From a checkpoint of a small mixture-of-experts model trained on Wikipedia.
Size: 10 layers, width 320, vocabulary 16384.
Below are experts of layer 4 (counted from 0) of a mixture-of-experts language model. Rows are named router (the router's row for the expert), gate (a neuron's input weights, with its number), up (a neuron's input weights, with its number) and show model dimensions 280-319. Each number is 200 + 30 x the weight over its row's rms, rounded and kept within 0 to 999.
Before each expert's rows: "mostly gets" lists some tokens that are sent to it at least half of the time. This comes from a sample of Wikipedia text that the model never trained on.

# expert 162
mostly gets: "with ", "With ", "for ", "For ", "Despite ", "against "
router,157,162,202,213,168,205,208,174,240,202,188,211,188,165,169,217,175,214,161,151,215,236,236,173,253,188,205,222,188,221,206,181,232,136,209,215,169,190,247,203
gate0,176,193,194,182,186,226,236,229,186,178,180,195,214,234,266,241,175,213,159,204,238,202,197,166,201,169,195,242,156,201,182,233,224,162,191,198,232,215,260,277
up0,157,201,235,167,189,193,212,224,226,178,188,174,146,224,217,276,185,199,185,249,233,235,208,200,198,192,173,202,201,159,144,235,247,197,162,296,220,224,240,248
gate1,160,190,214,164,171,205,225,206,214,208,180,214,223,250,191,229,183,205,154,192,205,197,198,172,110,178,227,201,170,217,168,213,195,150,234,166,161,225,206,152
up1,239,231,178,232,233,202,188,190,195,196,217,189,194,160,210,171,221,201,234,218,200,189,220,247,279,222,177,204,240,176,244,193,218,243,171,230,231,185,199,245
gate2,166,249,218,157,183,255,213,227,206,207,168,174,156,192,191,169,200,205,202,135,233,183,232,177,239,224,234,200,233,186,195,240,240,218,193,189,173,155,171,193
up2,188,225,218,171,201,198,215,188,218,213,190,177,207,176,170,178,237,219,224,195,253,253,231,171,182,202,188,204,222,196,171,232,202,141,212,170,191,253,219,173
gate3,224,202,158,217,199,158,178,260,260,158,169,202,205,171,207,190,227,198,213,188,176,129,225,263,229,181,162,158,174,169,193,196,195,189,216,164,252,253,188,215
up3,171,195,255,201,206,233,227,132,173,227,229,181,196,214,194,210,181,191,179,223,211,257,173,140,169,207,237,246,238,223,183,196,198,195,175,222,159,167,211,197
gate4,214,214,184,222,222,223,199,183,206,194,168,174,219,197,246,213,165,186,225,224,186,189,242,225,210,278,194,226,214,165,175,139,132,247,183,187,213,192,151,200
up4,232,217,224,240,188,229,201,169,200,180,234,186,275,222,239,230,224,187,198,228,176,235,235,160,231,234,183,167,260,125,206,175,128,226,270,206,213,154,81,225
gate5,205,162,177,247,154,250,161,238,190,215,225,212,229,227,164,213,182,289,212,207,254,221,201,223,222,200,170,180,198,167,202,196,168,177,222,219,229,244,179,191
up5,217,166,175,259,160,220,144,217,184,236,200,205,232,221,172,196,190,273,232,180,245,226,214,208,226,200,171,183,219,199,162,180,204,182,231,219,236,245,234,179
gate6,214,231,180,238,216,203,223,175,230,210,189,187,242,235,170,183,192,199,227,229,175,198,205,189,188,172,184,203,232,219,163,240,259,205,282,247,249,200,188,183
up6,209,219,173,212,220,194,220,167,237,226,193,183,234,235,164,186,188,207,232,242,191,208,199,172,181,176,181,196,234,220,192,235,257,199,264,254,254,200,175,186
gate7,180,231,183,200,206,226,179,158,219,176,212,197,164,221,213,146,223,190,239,182,250,216,205,223,189,196,186,233,157,142,248,169,152,188,180,203,229,177,248,154
up7,227,196,211,198,213,203,223,230,232,181,212,194,216,202,202,205,189,202,162,186,167,209,146,161,234,168,196,228,237,212,191,235,194,209,235,131,174,225,213,225
gate8,190,158,173,225,201,183,185,254,216,221,175,179,236,233,176,204,167,216,207,246,236,234,177,184,165,227,192,241,215,192,237,206,232,194,180,214,199,194,162,203
up8,205,236,244,174,208,225,204,155,197,179,242,224,160,169,259,197,221,182,206,169,194,182,221,238,212,178,206,171,169,233,149,191,189,204,226,190,197,227,240,189
gate9,197,173,180,222,133,210,235,213,146,198,206,210,164,232,178,217,179,222,166,256,180,186,199,162,214,205,216,231,186,172,146,171,214,168,202,209,191,232,202,227
up9,206,152,165,217,208,242,212,146,248,213,204,177,226,176,191,229,198,180,151,200,228,220,201,236,205,235,187,203,208,241,230,195,211,223,263,161,197,193,162,178
gate10,215,164,158,154,237,206,267,188,231,209,176,220,201,200,193,116,163,191,172,175,128,155,206,169,204,193,264,205,217,174,196,250,258,134,193,243,237,180,212,215
up10,219,145,154,169,232,157,253,199,184,213,192,215,206,212,210,131,162,186,163,201,134,160,207,155,215,212,266,222,242,208,237,233,270,163,209,253,258,168,201,210
gate11,165,218,213,179,226,234,179,180,151,185,230,216,240,158,171,130,192,177,189,192,196,141,210,168,227,236,257,148,239,188,193,255,193,185,136,154,228,182,199,207
up11,217,203,198,224,191,136,244,172,227,172,174,224,142,191,214,255,179,192,233,202,194,205,203,235,182,146,160,189,180,210,163,145,198,179,233,272,186,247,183,214
gate12,208,277,242,159,230,219,157,186,167,171,202,220,213,187,209,153,198,162,185,199,181,131,206,203,221,207,240,186,173,240,218,120,231,238,163,168,150,209,153,163
up12,204,251,238,151,221,215,159,194,179,201,213,223,219,181,207,167,183,167,186,210,189,133,212,207,228,221,228,181,174,253,209,139,231,230,169,171,144,188,151,192
gate13,192,174,201,217,220,216,225,217,182,211,171,223,210,198,181,151,177,188,171,185,167,210,272,187,186,187,208,221,228,244,181,234,257,157,188,158,183,180,163,171
up13,214,198,204,192,198,211,185,180,205,190,218,215,169,209,212,164,245,196,209,210,249,208,167,231,245,222,230,183,175,176,216,192,164,240,185,152,221,209,245,241
gate14,218,179,200,155,219,186,187,167,207,207,220,203,158,192,248,230,249,145,249,227,128,200,202,230,314,181,217,197,198,201,160,209,208,178,234,176,216,179,200,171
up14,221,219,202,204,217,182,213,131,162,207,219,215,158,194,238,225,232,192,231,216,168,189,197,203,254,166,227,229,181,201,174,217,231,166,255,208,259,211,196,158
gate15,211,206,206,200,216,192,186,232,233,216,230,249,187,192,163,186,201,232,214,215,154,118,265,256,186,182,190,133,222,210,172,197,230,171,147,238,192,215,215,216
up15,224,247,176,214,193,195,220,188,214,199,206,253,181,173,169,157,230,214,204,163,213,240,274,174,177,187,234,174,198,237,190,224,179,207,188,236,169,194,223,160
gate16,199,214,153,165,221,204,237,180,236,192,134,188,218,184,183,239,183,249,167,166,185,200,148,188,192,200,238,158,162,159,189,205,226,242,178,184,189,164,247,216
up16,200,170,264,249,171,209,167,195,161,166,233,247,190,244,211,178,227,153,237,264,180,187,250,199,204,204,170,254,235,230,213,198,183,158,245,222,203,234,180,211
gate17,196,217,194,205,194,218,184,237,230,207,220,204,211,197,187,220,197,210,183,234,181,185,177,157,233,235,216,201,166,166,208,190,143,215,184,176,165,184,186,209
up17,199,187,206,210,204,181,238,222,242,241,231,224,185,201,225,218,229,191,177,241,198,169,230,188,227,217,234,174,181,171,163,229,193,184,154,134,120,176,169,224
gate18,204,229,204,235,226,202,215,196,203,220,193,181,185,195,166,221,223,192,158,274,125,188,210,184,247,135,225,216,166,145,197,165,259,193,199,148,182,182,219,151
up18,193,192,172,191,218,154,178,247,165,216,226,220,144,162,198,213,244,180,167,254,152,191,211,216,268,167,232,174,232,197,175,223,239,247,178,234,186,133,246,225
gate19,199,168,168,187,210,196,205,224,201,201,223,171,184,192,180,215,132,203,186,143,186,208,208,147,245,221,186,268,206,225,197,230,195,255,199,169,236,164,251,145
up19,211,177,216,209,170,199,226,205,257,195,196,250,253,206,168,202,117,212,240,208,182,195,257,183,208,247,194,236,239,164,175,205,184,222,178,160,198,187,184,265
gate20,198,194,185,185,178,172,193,187,189,162,217,200,213,201,165,171,229,228,189,167,152,212,163,173,253,239,215,207,237,189,228,180,241,181,254,211,128,208,179,216
up20,196,194,201,208,205,222,184,168,215,230,191,231,233,196,252,198,147,135,215,249,264,203,252,221,127,154,187,182,207,215,197,234,180,239,179,170,246,187,197,208
gate21,229,242,187,151,196,205,153,215,137,190,195,168,219,182,167,222,209,131,228,183,262,127,157,236,189,207,216,141,205,209,208,242,201,189,168,187,196,200,186,135
up21,180,203,213,214,185,209,262,160,260,202,190,215,201,243,252,165,188,211,177,205,131,250,203,189,233,205,198,269,186,189,246,166,210,218,201,195,212,209,205,236
gate22,202,191,184,139,196,181,207,172,199,210,139,246,169,209,230,218,198,164,197,201,205,162,185,221,219,214,193,168,214,239,205,191,162,158,179,193,208,148,245,197
up22,212,187,174,149,182,218,193,158,182,223,142,226,150,237,219,209,214,170,212,221,232,163,210,169,228,229,216,162,191,226,201,234,171,189,185,173,229,155,221,194
gate23,196,165,242,194,185,193,215,205,205,202,190,242,190,192,159,191,234,215,242,236,180,239,194,249,202,204,219,277,255,223,195,205,241,186,206,183,174,227,245,273
up23,180,165,208,186,185,187,246,208,213,198,181,250,181,174,164,197,215,211,233,238,204,245,220,219,216,192,211,244,264,218,221,201,200,176,187,177,172,207,226,280
gate24,249,209,199,212,160,202,233,189,254,171,184,261,184,268,204,187,224,194,203,233,191,210,162,158,185,238,203,225,231,199,193,188,153,196,197,225,159,228,199,218
up24,213,260,180,205,162,260,207,182,251,181,195,283,172,199,225,208,191,227,212,236,214,195,174,183,187,195,276,161,213,158,172,209,185,183,221,227,154,205,222,208
gate25,182,230,213,252,187,169,198,189,184,204,166,228,195,221,210,161,216,187,221,206,270,225,224,223,206,213,169,276,207,215,139,214,196,215,175,221,156,217,249,196
up25,190,186,202,240,228,207,232,206,258,200,180,220,211,204,218,188,192,198,238,243,227,211,188,191,206,187,197,204,155,185,181,230,189,225,184,203,234,215,224,178
gate26,192,224,205,228,182,194,187,160,224,179,138,209,214,213,233,177,214,198,213,187,223,218,173,213,223,248,206,207,206,208,164,200,221,210,174,235,168,170,189,264
up26,220,204,210,253,144,210,235,180,213,171,146,194,249,252,200,191,190,158,231,171,178,238,169,204,283,233,197,216,193,213,176,221,225,248,172,245,186,160,177,213
gate27,149,208,228,223,204,170,189,208,151,218,219,178,239,194,171,205,175,219,139,182,211,204,243,186,160,214,198,203,226,195,220,167,178,192,185,205,143,229,161,247
up27,187,172,209,204,201,142,230,186,176,206,211,239,244,203,190,186,177,169,172,221,236,209,179,151,211,160,203,236,213,267,212,207,199,234,176,189,181,247,230,251
gate28,211,188,233,228,229,217,187,199,234,195,219,178,205,199,250,191,175,206,169,180,173,180,177,231,178,213,167,201,224,186,199,227,204,177,253,154,159,234,202,197
up28,224,183,242,242,239,214,194,188,206,196,229,172,204,206,248,197,175,200,159,194,167,187,187,238,177,205,150,201,216,170,205,221,201,179,252,160,157,234,207,203
gate29,239,208,215,187,210,215,161,208,223,214,145,188,194,210,208,178,206,206,155,230,219,235,216,237,161,167,204,242,179,193,174,165,259,217,202,183,209,145,188,182
up29,160,181,188,227,183,172,232,198,197,202,244,210,197,186,187,238,190,200,257,162,174,167,187,171,224,222,188,178,212,206,217,236,152,170,196,229,204,259,203,222
gate30,185,201,185,159,188,204,164,235,245,233,143,172,199,206,179,253,185,211,207,184,190,218,174,166,235,214,169,195,264,192,199,209,185,157,193,253,214,168,213,247
up30,186,215,177,168,199,206,169,242,223,251,116,176,187,211,169,257,168,207,224,189,197,212,163,199,218,210,170,224,231,194,206,213,187,167,178,256,202,169,250,251
gate31,186,183,208,244,181,197,240,227,206,222,231,251,192,207,174,195,231,209,204,228,196,215,203,229,185,202,204,202,234,221,172,169,216,215,181,183,190,230,160,260
up31,206,200,233,225,165,150,229,203,172,206,205,247,171,201,182,209,205,234,222,234,183,198,202,232,158,173,158,237,221,198,175,173,165,195,157,160,168,245,199,267
gate32,189,186,138,213,191,237,192,205,158,218,213,155,205,173,174,229,200,219,242,188,207,199,237,202,155,160,211,245,209,166,158,250,203,193,202,216,186,187,208,213
up32,213,142,180,194,221,233,247,184,242,223,217,228,190,208,189,184,211,181,186,198,169,232,179,244,220,239,227,192,192,204,192,256,140,161,162,206,221,215,191,205
gate33,163,197,215,216,158,229,212,171,161,177,212,195,256,216,204,221,161,177,188,166,206,211,213,262,151,236,170,183,271,205,226,206,118,195,214,207,181,190,184,169
up33,211,212,129,182,185,163,187,212,207,236,170,230,188,178,180,163,227,225,219,201,223,241,143,204,166,193,195,204,169,212,153,223,210,155,192,159,251,222,256,213
gate34,199,250,198,188,214,150,188,145,211,160,221,178,232,224,200,217,176,214,235,192,209,228,183,247,191,201,209,158,203,233,237,170,235,184,231,177,213,234,180,127
up34,185,221,168,204,177,143,211,153,204,159,221,183,222,195,179,245,191,206,220,196,191,225,229,206,205,215,201,219,193,247,257,122,181,179,244,169,224,230,189,182
gate35,160,192,188,197,160,184,168,208,198,189,169,207,185,218,210,210,209,158,191,227,160,237,198,156,235,206,248,178,209,210,219,190,190,149,213,205,174,175,214,266
up35,189,183,207,227,219,169,226,203,228,166,194,193,209,190,206,169,166,143,206,222,194,236,195,200,223,243,205,186,215,199,154,211,213,208,186,207,180,206,247,196
gate36,212,156,224,217,220,197,226,206,192,246,166,234,220,193,253,186,238,215,185,202,190,170,190,162,188,220,205,240,209,200,198,226,218,154,220,167,236,211,184,231
up36,180,250,187,191,170,204,169,217,211,154,203,161,173,206,134,211,168,180,212,197,215,225,201,245,213,182,180,172,194,198,205,180,191,250,178,219,155,176,230,162
gate37,212,211,194,140,195,143,212,170,170,216,194,201,200,188,184,182,203,147,172,182,196,221,248,146,110,186,215,247,252,240,235,219,166,185,234,218,160,192,273,204
up37,193,180,165,224,189,237,195,228,259,160,188,239,191,188,207,209,208,211,228,221,228,203,128,219,256,210,180,137,174,156,157,151,212,173,190,138,253,205,97,203
gate38,167,191,212,164,230,211,216,209,256,182,230,230,196,216,206,180,194,174,228,163,203,176,215,209,206,205,185,183,188,177,160,214,248,224,230,206,173,201,216,187
up38,213,193,185,216,202,173,208,190,132,193,159,203,168,190,161,181,217,267,156,229,176,237,220,214,169,182,179,198,194,197,251,175,158,178,149,185,234,230,196,202
gate39,208,235,181,217,147,182,186,289,219,197,206,182,193,185,217,218,190,217,230,199,166,237,166,180,203,179,195,184,235,189,205,227,196,221,203,216,230,212,188,266
up39,204,203,207,206,246,223,141,198,169,170,187,228,178,210,202,177,245,292,151,164,171,129,251,191,187,234,215,195,173,213,211,136,242,185,190,214,201,225,213,159